Experts of a small language model.
Training: a variant of Muon for the experts, 381M tokens.
Below are experts of layer 2 (counted from 0) of a mixture-of-experts language model. Rows are named router (the router's row for the expert) and show model dimensions 0-191. Each number is 128 + 24 x the weight over its row's rms, rounded and kept within 0 to 255.
After each expert's rows: a language model's description of what the expert responds to. This comes from a sample of Wikipedia text that the model never trained on.

# expert 8
router [116 116 149 110 142 101 141 146 127 108 132 153  87 127 146 153 151 148 167 174 113 131 135 113 122 129 138 107 144 128 178 111 114 104 125 108 130 157 142 158  77  91 121  67 122 134  89 161 118 103  93 131 113  89 134 117 152  97 135 130 112 128 105 115 168 130 115 145  90 129 166 138  96 104  92  81 130 132 108 172 127 176 138 121 110 111 181 187 138  75 149 138 113 153  84 168 127 137 178 145 142 110 122 130 149 165 101 184 146 118 130 150 132 134 120  90 165  97 161 141 106 103  93 114 145 128 131  97 120 139 110 133 117 147 129 138 133 111  86 131 121 141 109 123 108 142  88 127 159 117 147 134 145 104 102 154 113 164 113  97 157  93 125 120 138 138 163 127 128 100 145 133  99 124 122 160 112 156 120 160 134 156 130 162  81 160 122 120 144 125 121 112]
It responds to: Consonant-starting pieces. Capital or lowercase consonant pieces such as c, l, C, L, Pl starting a word or syllable, as in landlord, neurologist, Iranian-Canadian.

# expert 6
router [146 108 115 131 141 105 135 107 108 149 104 141 109 133 127 132  87 100 167 133 175 108 131 116 151 106 154 134 152  75  74 130 147 126 143 122 111 144 123 145 114 112 137 136  83 137 136 122  77 130  72 172  84  92 112 150 171 118 118 156 147 159 106 143 101  79 153 180 141 137  79 157 130 100 141 120 152 102 145 121 119 147 144 120  90 116 165 150 100 132 104 151 134 153 142 181 173 145 163 124 135 138 125  74 157 112 114 170 164 106 116 158 170 188  98 133 134  99 101 154 118 147 118 142 114 128 154 150 129  67 116 113 121 155 148 132 105 108 110 104 108 120 148 123 127 111 126 112 147 123  97 150 159 133 155 119 121 163 151 132 132 115 127 116 131  95 135 149 107 103 106 118 117 103  98 142 136 131 132 136 149 157 117 146  71 142 145 112 127 143 115 114]
It responds to: Early name syllables. Second syllable of a word right after a capital initial, often in proper names and nationalities: Italian, Nottingham, Pope, Destinations.

# expert 3
router [137 115 129 141 176 105 101  92 102  94 144 131 118  68 161 115 111 158 151 128 123 146 161 126 169 153  98 127 147 109 138 134 123 132  89 101 100 154  78 132 103 156 120 135  93 100  66 141  98  95 114 105 137  74 140 139 147 137  88 122 112 156  88 120 153 138 104 166 141 147  97 122 101 111 137 125 135  88 136 111  92 132 157  50 116 118 167 137 119 121  74 124 111 142 150 131 133 136 139 103 148 136 143 107  93 142 131 178 149 114  98 158 166 140  91 103 145 130 128 123 148  91 122 181 133 103 156 128  91 114 132  95 128 166 135 123 108 165 116 136 118 120 122 127 142 121 113 144 157 114 120 138 136 152 100 119 178 111 140  86 119 109 153 145 149 116 148 120 132 120 149 140 122 136  84 140 138 166 104 103 114 128 139 152 104 149 146 135 123 143 165 146]
It responds to: Capitalized name pieces. Capital letters and name parts inside proper names of places, organizations and people, e.g. Côte d'Ivoire, Congress, Association, America, Island.

# expert 10
router [169 155 107  97 136 107 149 146 119 153  90 132 136  87 135  97 142 108 170 153 152 123 156 147 161 129 107 136 172 126 149 130 149 131 144 146 103 148 105 131  66  81 123  97 106 112 105 131  78 131  90 140  91 109 118 102  93 178  99 119  90 140 123 170 106 122 141 176 143 147 134 159 128  89 118 155 142  88 162 143 116 156 162 111 137 138 179 106 143 131 103 133 110 125 116 170 171 120 130 125 116 142 160 159 131 154 138 125  86 112 147 112 164 133 132  93 143 116 129 180 143 108  98 124 130 140 169 107  99 124 125 136 127 136 125 172  74 136 126 126 131 130  82 104 102 148 141 156 141 106 139 137 120 127 110 139 172 139 152 124 124 142 136 162 157  76 109 126 152  73 117 127 120 148 146 142 149 142 137 112 155 138 159 146 146 152  96 117 121 138 143 115]
It responds to: Numbers and foreign syllables. Two-digit numbers in tables, counts and coordinates, plus syllables in Slavic, Indian and Greek names: 28, 47, Blaževič, Adelaide.

# expert 14
router [155 125 147 100 137 109 152 121 163 118 120 136 104 153 187 135 146 121 140 129 131 129 113 120 121 106 167 135 176 158 120 115 144 109 171 150 164 159 151 146 106 120 119 122 106 137 124 118  79 118  97 125 125  88 144 147 100  79 130 158 126 122 115 157 154 112 149 149 148 171 145 115 119 102 172 132 146  68 107 135 130 140 156  69 125  91 160 132 123 122  91 129 162 175 120 153 122 120 175 127 152 142 109 129 167 126 173 125 145 138 105 166 149 145 108 128 168 110 133 141 147  92 147 162 140 155 187  97 143 117  99 135 118 138 111 133 127 162 129 104 117 179 113  98 125 122 135 159 119 148 156 114 131 192 139 151 169 136 126 111 144 101 140 115 149 116 151 126 148 116 146 145  97 115 136 142 128 118 128  84 176 151 181 147 115 143 160 124 113 146 116 118]
It responds to: Line breaks and headings. Line breaks, sentence-final periods and == section heading markers at paragraph ends, such as ==History==, ==Description==, See also.

# expert 13
router [127 104 108 139 125 144 105  91 111 106 138 141 142 130 164 128 142 116 137 178 165 113 142 151 123 144 136 149 130  78 136 124 173  55 118 141  97 161 119 121 109 155 139 107  98  91  81 121 133 119  86 109 121  97 146 115 146 140 101 140  80 149 147  98 112  96 127 141 121 178 120 123 141 147 109 107 136 125 147 124 143 181 130 115 129 113 157 133 114 131 131 123 140 147 153 152 149 118 151 100 110 107 116 125 125 178 181  97 129 130 108 177 143 116  87 116 116  71 164 133  82 119  86 125 102 156 133 100 111 107 115 120  98 164 148 121 123 141 119 125 103 136 121 107  77 191 121 158  78 103 130 122 128 122 140 109 143 119 132 110 118 102 114 109 177 100 142 118 131  86 132 145 159 111 111 137 146 109 127 119 176 114 168 144 124 154 167 126 121 116 128  99]
It responds to: Table and list punctuation. Separators in infoboxes, tables and lists: pipes, leading dashes, colons and en dashes before numbers, as in "- Coordinates:", "| 2004".

# expert 0
router [167  94 104  93 137 113 121 171  92 132 154 188 122 168 144 122 108 168 150 125 156 144 130 140 153 157 161 109 146 119 143 120 146 161  95  90 122 161 135 124 142 144 109 142  77 137 113 146 125 117 113 127 121  87 115 143 143 110 140 116  77 113 113 122 148 116 126 122 115 122 114 145 160 118 132 143 166 137 169 140 128 175 115 126 138 114 165 101 119 137  98  99 159 141 103 162 141 129 137 114 158 126 126  94 136 118 132 113 145  81 107 202 126 126 122 131 158 127  87 119 127 134  91 166 163 117 140 128 109 122 140 172 150 174 107 143 138 123  92 119  77 167 111 101 131 136  86 144  99 115 124 142  93 182 155 125 145 118 130  96 123 123 119 115 129  90 166 115 119  75 124 121 125 142 146 167 138 138 101 109 153 119 129 159 141 132 148  64 114 119  99 117]
It responds to: Table labels and titles. Word pieces and phrase starts in table headers, award names and section openers, such as Most Valuable Player, In the, Year.

# expert 1
router [147 130 139 109 147 134 133 109 125 128 136 157 112  85 163 141 133 117 122 138 122 117 146 153 137 114 133 128 129  95 117  89 147 138 149 148 110 130 101 117  82 160 100 101 138 111 125 135 113 130 110 119 154  86 116 139 158  78 129 119 114 163 132  92 139 133  95 164 133 129 161 173 120 133 147 154 117  97 175 136 123 197 104 138 126 100 161 144 166  90  89 135 130 164  90 146 143 150 174  95 147 115 140 106 108 140 141 140 169 121 147 171 141 156 133 116 145 117  97 147 114 107  80 144 142 156 120 130  98 115 146 111 170 171 121 139  93 171 124 142 118 112  90 120 133 176  99 154 115 121 140 141 127 127 120 179 160  92 111 150 104  99 145  80 123 119 135 157 149 113 139 141  81 125 130 145  75 117 103 139 122 136 141 167 147 180 127 108 128 127 139  82]
It responds to: Digits and adverb endings. Single digits starting years, scores and coordinates in tables and lists (1978, 2003, 0.08), plus adverb endings like -ly, -ically, -ively.

# expert 15
router [128 115 127 111 127 100 103 130 169 123 124 135 144 125 147 122 139 141 100 182 142 145 104 141 123  90 115 148 150 105 111 134 171  83 130 128  89 136 131 107  95 125 125  96  82 115 130 142  99 104  95 140 146 112 136 136 108  95  90 136 133  96  84 115 151 141 118 130 115 137 139 146  64  89 160 130 124 122 126 137  72 150 147 141 125 151 131 160 134 108  97 129 141 114  91 123 166 143 132 121 150  72 142 103 119 125 127 152 144 107 105 161 120 133 118 118 118 123  99 159 132 136  99 137 108 138 118  82 123 117  95 123 121 167  93 166 121 204 154 110 104 110 128 150 129 148 168 132 156  93 113 144 102 102 163 150 155 182  99 139 183 110 204 115 110 143 111 136 157 111 154 143 121 126 102 127 121 147 114  79 112 137 131 161 123 158 133 117 131 123 109 103]
It responds to: Latinate word-initial pieces. Opening fragments of longer, mostly Latinate words in descriptive prose, such as re, con, comp, ad, public, sugg in suggested.

# expert 4
router [148 116 134 105 153 115 131 108  90  88 134 151 114 147 123 107 131 148 121 138 128 144 112 141 157 104 106 169 117 115 155 110 122 126  99 134 102 161 115 150 122 135 151 101 151 125 103 149 111 105 144 181  91 101 117 143 155 101 114 143 112 144 115 103 126 132 160 173 117 117 112 168 124 119 146 114 125  99  93 134 126 109 128  97  81 110 150 168 132 105 116 137 136 146 137 158 139 148 119 119 145 150  98 121  91 170 142 149 133 119 125 188 151  96 134  93 158 109  93 138  84  85 122 129 116 129 149 118  93 117  99 165 106 158 132 162 121 148  95 113 128 200 153  98 108 150 129 130 105 139 119 137 132 158 108 136  98 166 128 124 111  75 130 113 148 107 134 140 151 113 131  52 113 146 137 169 158 120 122  80 139 117 120 174  99 169 174 155 139 111 109  96]
It responds to: Mid-word letter pieces. Single letters and short pieces inside foreign place names and words, plus plural s and comma-space: Jammu, Kathmandu, Ghana, Songs.

# expert 2
router [121 133 136 107 175 131 123 164 126 118 126 132 131 133 157 112 125 179 166 138 144 123 123 108 140 116 136 112 128 138 109 123 172 133 116 160 135 140 139 151 144 154 128 115 108 104 109 112 102 126 109 143 123 137 108 120 133 110 118 133 120 154 127 152 156  90  99 141 119 136 100 156 103  75 133 153  82 136 174 118 114 147 120 105 131  86 147 167 116 138 139 143  93 194 110 159 106 142 108 116 163 114 108 125 125 132 137 153 133 116 124 140 133 192 132 101 157 110  81 108 144 119 121 121 202 119 147 100 130 100 103 152  69 147 131 107 117 136 166 107 122 145 103 119 129 134 126 157 116 126 123 149 135 124 141 191 118 106 133 102 126 131 203  81 140 113 127 162 135  92 163  94 127  97 119 170 104 119  98 130 134 176 141 182  89 158 159 137 135 147 123 114]
It responds to: Copulas and parentheses. Forms of be and opening parentheses after titles or names, mostly in film, album and song articles: was, were, (born, (2010).

# expert 11
router [135  98 113 104 130  70 130 106 104 104 112 133 116 118 116 112 109 121 132 166 160 120 132 113 120 135  63 116 124 138  97  69 139 125 130 118  99 152 122 181 149 130 140 102 115 100 107 117  95 140 109 116 122  93 142 129 111  85 161 141 131 121 117 132 139 101 130 152 118 165 135 164 113 140 114 124  92 115 148 108  71 181 147  85 102 103 143 161 114 112  97 111 159 112 134 174 144 122 143 100 156  83 142 108  94 150 118 139 105 114 130 146 176  86  97 122 138  98 113 146 114  95  76 161 150 146 140  95  89 117  93 132 136 165 115 139  76 136 139 141 147 113 101 142 116  95 135 117 120 114 115 140 137 177 142 129 139 167 140 106 131 145 152 109 125 118 175 148 139 109 125 126 109 114 114 181  96 101 142 122 147 120 126 169 100 156 130 152 137 140  90 143]
It responds to: Verb suffixes -ed/-ing. Verb inflection endings completing a word stem, often before an object or by: fined, stating, winning, discriminate, married.

# expert 7
router [143 155 116 149 133  88 143 169 116 134 150 136 168 147 132 151  97 149 107 112 111 161 122 148 148 117 101 144 143 105 152 144 142 124 112 135  93 159 147 132 107 147 142 101 140 134 116 144 130  94 110 139  81 128 105 109 152 124 113 161 120 152 121 123 125 123 118 177 131 144 134 154 120  90 136 106 159 145 141  90 121 148 154  93 151 125 125 156 132 119  73 145 113 162 117 121 149 126 139 113 166 106 142 145 159 166 150 151 150 131 129 162 156 142 128 135 194 129 106 154 115 129 102 146 117 154 203 109  97  89 120 145 159 173 111 110 141 128 124 132 131 133  67  67 113 102 124 134  87 118 152 119 136 164 144 122 110 122 127 131  75 122 155 139 187 129 154 138 121  96 136 100  80  75 111 135 125 113  97 118 166 138 143 154 106 187 128 127 128 145 120 133]
It responds to: Periods, abbreviations, names. Periods in abbreviations and decimals (St., Dr., Mr., Ave., .214), given names like Bill, Bob, David, and exclamation marks.

# expert 5
router [179  85 134 109 137 101  84 113 120 133  84 163 151 111 172 107  96 140 131 133 112 114 123 132 141 143 108 125 181 133 104  87 174 121 100 185  93 138 108 127 118 124 132 149 128  72  98 124 101  89 115 145 127 139 125 124 152 108 128 122 120 179 144 134 120 127 109 129 125 125 123 123 157 136 146 122 112  82 122 117  52 152 135 102 157 108 145 146 158 124 140 129 134 158  99 175 131 157 142 140 154 107 131 102 106 149 142 127 160 137 160 148 135 145  63  97 138 137 122 137 132 130  98 189 129 138 158 117 104 121  95 153 127 138 118 159 127 148 113 128 134 144  74 116  90 116 118 139 116 126 113 156 113 145 120 142 109 156 163 124 160 141 118 153  99 118 154 133 161 106 141 152 131  75 127 145 151 154 116 116 139 117 104 131  94 114 153  75 138 103  79 119]
It responds to: Common content words. Everyday word starts after to, in or a, especially directions and places (north, south, land, left, half, go), as in forced to land.

# expert 9
router [156 164 149 107 105 113  91  91  96 134 120 120  98 107 125 114 140 147 142 164 135 147 153  93 125 141 128 105 135 126 137 122 165 115 169 159 137 113 150 152 126 115 146 146 111 115  97 117  94 112  91 126 135  87 130 121  92 128 114 131 102 124  97 145 133 117 101 195 135 158 150 131 156 115 170 114  89 103 109 105 112 120 158 101  98  77 116 150 121  99  84 127 150 150 103 142 150 127 168 114 184 119 145 130 162 131 136 140 144 116 147 140 122 123 120 100 125 111  68 143 114  87  98 107 146 138 130 102 131 122 135 133 138 141 116 167 111 163 141 116  77 115  96 131 132 111 125 158 105 138 119 161 116 148 108 116 186 143 161  93 135  68 147 159 144  96 154 141 173 124 123 132  70 143 120 117 153 137  97 137 150 144 155 135 166 168 148 148 158 105 128 144]
It responds to: Nationality adjectives, heading ends. Nationality adjectives (German, British, American, Turkish) and the closing = of Wikipedia section or title headings, plus possessive 's.

# expert 12
router [134 124 116  95 158 140 131 149 126 125 125 156 104 129 171 119 127 125 135 149 166 122 123 143 105  93 142  97 180 109 159 139 121 104 110 113  96 176 122 136 125 130 156 124 131  95 122 117 115 110 103 124 118 105 167 126 138 126 114 155 115 108  78 139 100 108 128 138 159 169 125 124  82  87 124 124 133 125 141 140 136 148 108 124 147  92 136 139 144 157 128 124 131 114 135 167 138 147 104 141 168 114 130 122 174 155 168 104 113 126  89 177 140 140  74  95 121  93  68 122 132  84 111 135 188 141 143 113 155  79 126 150 147 138 105 101 134 155 136 135 135 120 101 143 126 115 111  97 146  92 133  98 112 179 176 136 118 101 131  74 106 128  97 166 112  90 122 116 140 120  93  91 116  95 105 158 140 156 128 100 143 121 169 168 116 160 137  93 120 106 148 119]
It responds to: Table cell separators. Pipe separators, empty cells and cell-ending tokens in wiki tables, including closing parentheses, percent signs, and infobox headings.